config = dict(
    d_shared_expert=0,
    routed_scale=1.0,
    balance_loss=0.000772,
    balance_bias=True,
    router_z_loss=0.001,
    norm_eps=1e-06,
    optimizer='adamw',
    beta1=0.9,
    max_seq_len=1024,
)
Below are experts of layer 7 (counted from 0) of a mixture-of-experts language model. Rows are named router (the router's row for the expert), gate (a neuron's input weights, with its number), up (a neuron's input weights, with its number), down (a neuron's output weights, with its number) and show model dimensions 0-127. Each number is 128 + 24 x the weight over its row's rms, rounded and kept within 0 to 255. Numbers have three digits each.
After each expert's rows: a language model's description of what the expert responds to. This comes from a sample of Wikipedia text that the model never trained on.

# expert 26
router:133143134108114125129115131107117105138116124144142144152114128129124138095147174128129122118119165143114112115113107112145120147137131107169135176150125147131118079158140074113171090105160091102128123079155093118086130097117142154186165144162132139096115157132111149146101079119120151145164138131084128151130140125123139117109126165087144158096107172096136112176173165105111162122136
gate9:148161138101089157131169136150105158116126129153177167110107136131150125059178147133128159118093140121145144106141164089144112180141130127113162128184137130138105123136139120124117123124187131103128146155117108153081123118135157091102140127166119108104122129093111154088117098097110085146157137130115142114119101097149170142108140137103116143148089138091124100116134130097115133140153
up9:158123105157154106100144129150102157094149114140097130138142114159075163133162117138137178108116088177132095120088125121107116075154103137128163113136085105116126156142170135110148116152142140154120157122163141146134136130114127090113134130171135106086106117144126126136135126108090107135168142136143130132107161173171148102129114134125154121147092093137123087075172100098115128149132
down9:158124112130122147123150167121114121107144162119124166155078090132158132128155114080133157144139131100094152126102079112109105106126124140159118174140104137142128149123143174126066129127132142146137091160099140121124168147151146108103092139120059083117149146153140117120157109143157117101131136134123120126139153100166163154119148109121171076120139157111134142119106140086120172139148
What it handles: Years, dates and coordinates. Digits completing years and dates, plus coordinate numbers and table pipes, such as 191-5, 201-6, 199-1, 50 in coordinates.

# expert 43
router:106138158085150117159173130089127099132094112161126152147115131150095133089146137167165151119118138154155141106109114097146108139133149116127113200136145136176094113152123122152158115125144084124150150100144127110107142092173096141127162158130114146116128109108075141149102144119113134124144115120112128123150134104114139096110158197118154154124092132098155091158130160111105150145151
gate2:112118100103105133145087110156103081097145093088158093124094124128120153124136146189139145153136122122190166139116090089120096136123130124167106144101145130153112129129085133129136117143123136158140146109127103147120138118172115107122138071174109146161132142099110081158156121158129119146124147123132074132094097128120115125120152157112114134114125112123118084157123107181109128138170
up2:087138144136152176139121121126132149145101110142134096142117139140200112133140115149130075111160162109132110182129124146122152142128118109114115129125105162126110116152120126113123138103111130156100169129085136120122119119125149165158179109107078096152105114118174138136127107116100127149113139112117135052162148150129134129094131090075110114141168131150105131144114120130173139114073
down2:140136150090134129112129139100133149145150093140113092093114154127098119149150117138092117143137141117137113087087145116118148093133111105093080121165140117120121131158101117140145118132100106099143134103148117115121140086133074086121136105081080135138117131151119120085145123121145148104115097120100143123105058171066081178115093153138110148143138144174148126126111132141120158130112
What it handles: Capitalized name fragments. Short opening or middle pieces of proper names, often foreign, splitting a name into subwords, such as Ad, Pakist, Afgh, L-j.

# expert 3
router:090165135101133132169122150103085095125098112127149147191130090133120147102143148153163147082110166134131101110127116121146129153158140115154156151154102153133123114174113117091138135124128109122154145104142107101104131073160118175132158141149099148110095114117103164145091102103108148149151154107111116154129139108103138150106157137110144136139099157117146111142178151116125183149158
gate2:136096088117122131124151164079128146191134152132159100135131156097140127140142121149123169111123111138131115124131108112109114155140143120110105125102067103162101127122121131138092112102127129086083127093121151132116112126126091139132143092125136168109106125109087128138151162071117157109173101114153100161137147081110143174111162129102139137112160144121101146168138176135112131147168
up2:088177115088130152094116125153085130112131126127126118115149093121127083100102104110117111124124138112119171111127172123114118085108181152155161141094155167094134125101088151127153123132126097151146125168136141093078150137095164118128061142135140093122128151120152120118103170142116096167132115117126103093118099132140157097126109136168106117160104125090126113131158136119104118134138
down2:101133119097146163143108173102153117120144128149098086111138116109148096082114086122110131105151114133120123154119133137129094126128130186161160219151120131146098108129134177125111137103129136092108127158124110122108154152127141102127130136133095153079144112146100101107127139125126097164150128147106116163143143125132118079138112149154109167121121106122129159126134162138135101196095
What it handles: Determiners before nouns. Determiners and possessives opening a noun phrase, mostly the after prepositions or at sentence start, such as the, their, his, its.

# expert 37
router:118136107102122166126111144113125133154113084148169153170118107137128120093145159119155145121104135155130124116108119103110120140099124086158147165147165167141122104162121102112133109126159125096143147102142089116127162087121118116147178167161089148109123158134093136143079116123103147137124171110087126173171147119149163132119149164125118178159129146116147116155171158126097144150139
gate2:096196118155145135083110093138126086131141142123135132130116110142140119127150121162125106141124117119170109108095086130072122115133120145143131135116143175114133139130114123042152134144139145121138172130154137117127106104153160142088119118138098086116136117155125125152123135088172102097145128151102165155095124083106140168131160141143134125099132146096125078123155138117135121180121
up2:137093096114128164139118099078091129128153161133134108112131148132118142126125187161134117141165165129130139085160140138196113108111123136076054121119110081171164075126137137149119106116139134119175128136092122119127123124146173141114141130136076122128106119107127134145104161136156124136140123097098110105140124097163095117154130119108115124137101108144122143145093137161119106113154
down2:123121129118159107112138119144101120168168079105152124117141093131144170120105176143110119106164139111107204125141115124146130156143142118130137158124125067159136100115120157151094158124154124097123130164177146103153116154157117105131134101132119118155148132105123102139141131161115107136160183203184152090110140126123129116108141125132132116094099149117118147133127118107117159149135
What it handles: Time prepositions, word starts. "in", "In", "during", "until", "after" before dates or events, and first pieces of Latinate words such as fac(t), def, comm(enced).

# expert 22
router:116156138098139162124104126097122117138095123151135112158112118144125137121162134164171140116119136159128108094152118101144154159109145078153131172136147113142140103159116105109142112120119078096134138107149097126132142106157101129139120181156118183128119096119076164140116144125104162165169147107133141128163138090126144155129175157110170178118115163112136124153160138091105159148142
gate0:114137106134086121098155117089112123102144131140163156140088197134117137117098103125154157124129122112130177157152071115128151130106091146114159163132129130155117115126131107154123149081145103111103157137126078134117166096151126084159120149132161145149113098152097131160131156126118164113133161105089145105113126088135119133105138162161131140116158102126136108112140119114126165192142
up0:157158141183134103132142146115135116144168103135101148106119146106141141094145126127094091128117135124120140127098088131141112118127130092130124142096160130103148146128087166128142143101121124092111146146141124153123129155141069077138124124110193095123120145101133167068080162139096175093143136126144130109148137089145162150181101146119142140093108104118098164105147137116146133131128
down0:094116138118147118112099117101134158154158125124097121092143118153104140161154137129190143123119112098096081137106096108136076159184129113093139193124091114146120093131161128152129136141107146125115132126142137127126121180113112160091122116105084106102113130113136129131112121153173120168139152200136139142147118135126182124122141107117118115118089105104133110165127132142158133094132
What it handles: Adjectives and word-initial prefixes. Word-start pieces and adjectives, often in infobox fields or election tables, such as Par-ent, En-rollment, dis, international, bronze, Personal.

# expert 17
router:116127129099131113145093159125101115132108093150175131153131116136112148117120133135152170096112137142150107062131096123128108165101120129157136192150131148160097092150122091129146125104139117139149177097136112094123126119125124131155161132171129142120119122110129172167134135101095150144128160091140093129162128127117139134103152188088135134147094164134111099142149188120102151107147
gate1:138119135140134099139094128122083105149120120131147129155110095133087117121139154118143157097108157140122134091104108094145145127146055131135094159148172125161100140173116119106159122100102112134166118140107133136120125188115125117184113159132112088158136164094161131146106144149091133099109127104132101159123113139075119165125111136132114164138108174138122111103151137131117099175125
up1:134145131131170177146114161135138069169144147140094131080112170130170126127142137110127126132105093089127116148147121128138140113087121104141126137113128130096119121069161144120140098101123126127147154144150151118140070145181082122158142071119159129120156096175116137150136117141104156129155145135133130171095140159096105123158157159109110106111133136141130093155155135122111128154109
down1:128129126123098161175157133114118145140142142162155150102149141118085095159150124169107084101107131097131099119142131130119142095120159138137129142138136147176097158108145125105137114176141121117114144145129100138073161159098151136144118094170129155143149118093096121113146119121133097102070121145121104117126140125166165146069135117132124115167113127125132171163156162102099167154153
What it handles: Consonant-cluster word stems. Stem pieces inside or starting words, usually before endings like -ing, -ed, -y, such as st-unn-ingly, bl-urr-ed, ab-und-ant, qualif-y.

# expert 25
router:112151144119130136152116152109106132157091130124161133138095113165112143115145160150152144102132143141129124117089122077165127148113149105166151148161121148159100105158124105105163084111164133108144173138149105129126119087150091158154171155166128153089089123129114130170122102108117154164170156119093119175155173124128146148085134153114148158139122131102145121132149169119120153142123
gate7:159116165128117156169135125107144118135077093117130106157139135119150093137089129112133116083112131121098148129142105135151133096141095161151144127142092168175121161154094123118095093150122135133154130131164079125113140133143118148169154108143135141092128086124122123122098184102109087140126130133117112141138190139057139118111113125145156128136158137176157131134152126147093140164127
up7:119115102135122158131116106166160117062118102144109073129133149123134132151137140121128167132111109167162139087163108116154142111163101120143092135117097091125106120144150109096163092134156153131133086140107071116103129132133138157159147132163118167138139145141128181115096123112130168162093147096110124150095130120136166138138101130125152095117189143167151113127121118143122089125131
down7:160138137155077082106112162159139140122126115125130153129094133133146066097118087135142149126143171116105182123120121138085101146136113131138182058157110119118124107128104138153101119102136144118138133142133167110147144149126124109110139139131157153097146142154109134139108119129149094113160129082112075146108103153092071112117130099137140162138107085127140156131150133134133148138086
What it handles: Prepositions after nouns. Prepositions right after a noun or verb, mostly "of", "in", "by", "for", "with", before "the" or a name, such as sector of the party.

# expert 12
router:114172145084148156169113154080121140144118096095131134113095110141136122115148152151179185123111160162110142099106104114134137170140118096135143167145112156144114126160112118113167103128160120116149142099156119119106123123147140161176151169136110161122113169124119142141106096105117137152153133125073119137133172115116162155114154163107157161125113105088140121150146162107112142144152
gate8:094091111152164161118101086126132137119164066130108163133131142110098143155099120115118120099124154145160095137195126130122129171136105148141168141140130117127101143156136098108161125108119144114119140133126097126099134101160097121151132159099106132125108087126130117111124139139156135158098110114118141114126172125129151137122164127133116109119120094119183175108189149102124187156167
up8:109114067137148133118079119152154137137167080113111153141127124077133129156147104151150118112163139120119112130128102130067132133128087169107132129139115101102104127127069123122174120115129147165120068119106119151111140114119093109103120129134124157109131155098132093091131142103160180111150112120132102108134157126143125157105126137127134122143105162168102179114138122108108079154152
down8:118095110134086125143096118116113117117137080119112139120175160090120094143176130130142087123155128130108156109116089133101123125149129094114125106127127155145092116104127079084122105120136116124126103163139151130151140128117099106125097077135160177145120076130130136148128096164107119130110166133126152092119106164154151174121097133115137144101101126114166126108122077192109151129106
What it handles: Field separators, linking prepositions. Colons in infobox and taxonomy lists, table pipes, section markers, and linking words inside titles or names, such as of, and, &, featuring.

# expert 31
router:110152131109163119137150133116109124153107085173165100133104094158100146131137172169129169110142150139136106108096119103148163151110135139136150165138117160149116096158137086118172096112120102096134171110176093110107140154154124165146161155133129156132110145097119144148128118120092131163161143133103113150131158148115149132101163157097149155159114153144125117146161163104118175137120
gate3:128140192100094119121139113140135123160128108135158109147124078133112127171131148114111115103173106080114117106081102130147177139147160116110143116099110197135164091135113113144109148125149127138180148138119087111119128116150103139153123162140109135135090066149145122089112101095151133118176085164139113110082134124132155145115112119127102127110108127119138149129130111164113136134122
up3:152084130139072164095151093130119142157094090100138102146146114141120140111128122096127163136151143128107105191115138119141109121113140155145094126147164151144144077168117156135160109066125115085141123139139117129115092152124146133134132104132156140159139130080086115085133139078099122149123137125151142133161123077110122126148111129108115125160099118147126135163152141084114089107124
down3:138179125112105112121080150121135118102107194134132113119081136149166121146176115132182112100073114169110120063136120106164116132154135117142129106121123121069145148153153161156086131139116106110117119096115142154115113096106131090118155111083106095129126101123115142119145127114171154114126119108109125164093149077105149136122112160144122108141139135145116143129138141132115134162142
What it handles: Main past-tense verbs. Main verbs and past-tense endings right after the subject in biographical or historical narrative, such as served, played, took, -ed.

# expert 40
router:121174107105133143141108131078093116152095111143148135171107124146102147117143149154144145089130167148135117089110086117130110156133151127180124171131127168158113098159118090114141097132130082121168126112168122109117138125135086133134144146126131144089124143121100130148116110112141118153166132115121127121195145135078140113123142162116158169112120163118159108146167163108122159171137
gate8:106128127151125118153105113125168120155097076129112107142156094119112152129147131128158110124110101128126098148106089134172112142124169109096147130137109162093135096136104118144115116124106111093159119111112105113146094124149120152120109081163085108147093146128126123133125122102090138143130091063125078138139139128123122191099148152079135140125155169138098081133113162081145147146130
up8:111105151126117127124153120099122126125117119129133121141139148150141123105174102172131072153146075120158125094066096135154117091148128100126148141141072130095113158153131152152149167156127137127136166102184135137160103120101094142121123099113151160104129130118130124139148101120105121148103088087144075131170096118102108176089116140092141138168142122117103137132137136103148135135131
down8:118151138127070135096116116111115116116131109136142143129107178109117115154122135131155165121133155107129136078105143130134085160118144129152109165136091106097136152187147074174133139137123119131107136137148147132130121140122132186124097085136158105154154120145152132135095099106078127148180120074137144127125108120128133072116087099139128134139172117136097122110135161138156129176135
What it handles: Numbers in data tables. Numerals and cell pipes in statistical tables and score lists, such as vote counts, coordinates, track numbers, and place-name starts like Edinburgh.

# expert 41
router:109166119109140141130150132099131132163088107124163118171094106143105141111152156139146145096104168125127126088115108067147133127096144124172125159149150146100099101156107098121153127084158093124141152095158123120103138086161131150140142163141101152117130144108107150125130095135139150151137167107095108161138144126105179138123147135101156154110134137105160087150169133096114166148155
gate3:084115144123120142169093125178145112144129104111102136105076150112161139120149133115146116158133141157151134101124149103115168124113141137147146138158158107121107149128136120105178139117171118099115163089152115122122158168088147116144156099130134170115124150127116167108175148143159141146144123157122095150095103123142143125108109140089135103126144124037130140115153137116176148149148
up3:203147163170104142136110110156119105143126093110107139121125115122133110078162102136110127155124148116123158074140124161115135123137095139144130128157138107139111124086145106151113147145116154097106134127162178133153133149144112077135140105114177141103146147104106116168117110144170110106108097147150115112129080101121054121122128130117110139118133159110104155137116124099170169132113
down3:166143145133113170177122090127140107147127126073132124142089143156169132099159113122132115173158123114105166144106106099124119151121139149169120071172185085123116156120105139143097136108154174143154106138142129108117120096146106087153081176110143123141112138143123120148161132140141120118136125119119120132109140128109135139123105109159128152142096094145084113139140067112115099121115
What it handles: Articles and parentheses. Indefinite articles and opening parentheses in definitional openings, such as "is a Latvian", "an architect", "(born 29 April", "(age 25)".

# expert 27
router:093127108103152110134101141090116104142134117145165117169090089165101149115134133145136162120146153138133106117086133116123133126118125104161105182124137113131104086164120077105129109093153125110124135099155121087119153114112073139127168157144156182130108133122111138131100126134126165165142149142093137139188139107122145132127131155100148155117092134109130102133154131121098175172167
gate2:084165150157175149134145146124102134127146150120107073121119138119115160118112095160123109078126167106130141126140119108111160149140097110117084148128167156169109125129129120137145133153188136103151125120111106093132166168092118168143135128168124116138101156153134098173086130097145177113130120147083150119158103136137116153116130125109125143159102117139099147127132142123111149082168
up2:125131116124116113128143119145143137131137143104139185176079135146148107144114108128065107131146119139136160140102122097150128161123098122102124134141154133108114147102150105114122157142177110067102115186131097159132142126094132117133140136189120162129135128157163182103154142145124112089112122146101113194099142138149130163126105103128154124130091134099108115135160095145152124155117
down2:127134159086166109126152096128150103152097103073056120157134101163127112106161126095101141098170102127144127124138121145091138094153137144110157125134115124073121110105123110125158113104154151123167087083122127103115151149122154168129120132132160099137137179146152147132127163137117134131143105125132166155132121143100151139140102174140142104115139145182158147133111116150113086121131
What it handles: Word-initial fragments. Opening pieces of lowercase words split into subwords after an article or conjunction, such as com-, tre-, te-, con-, pre-.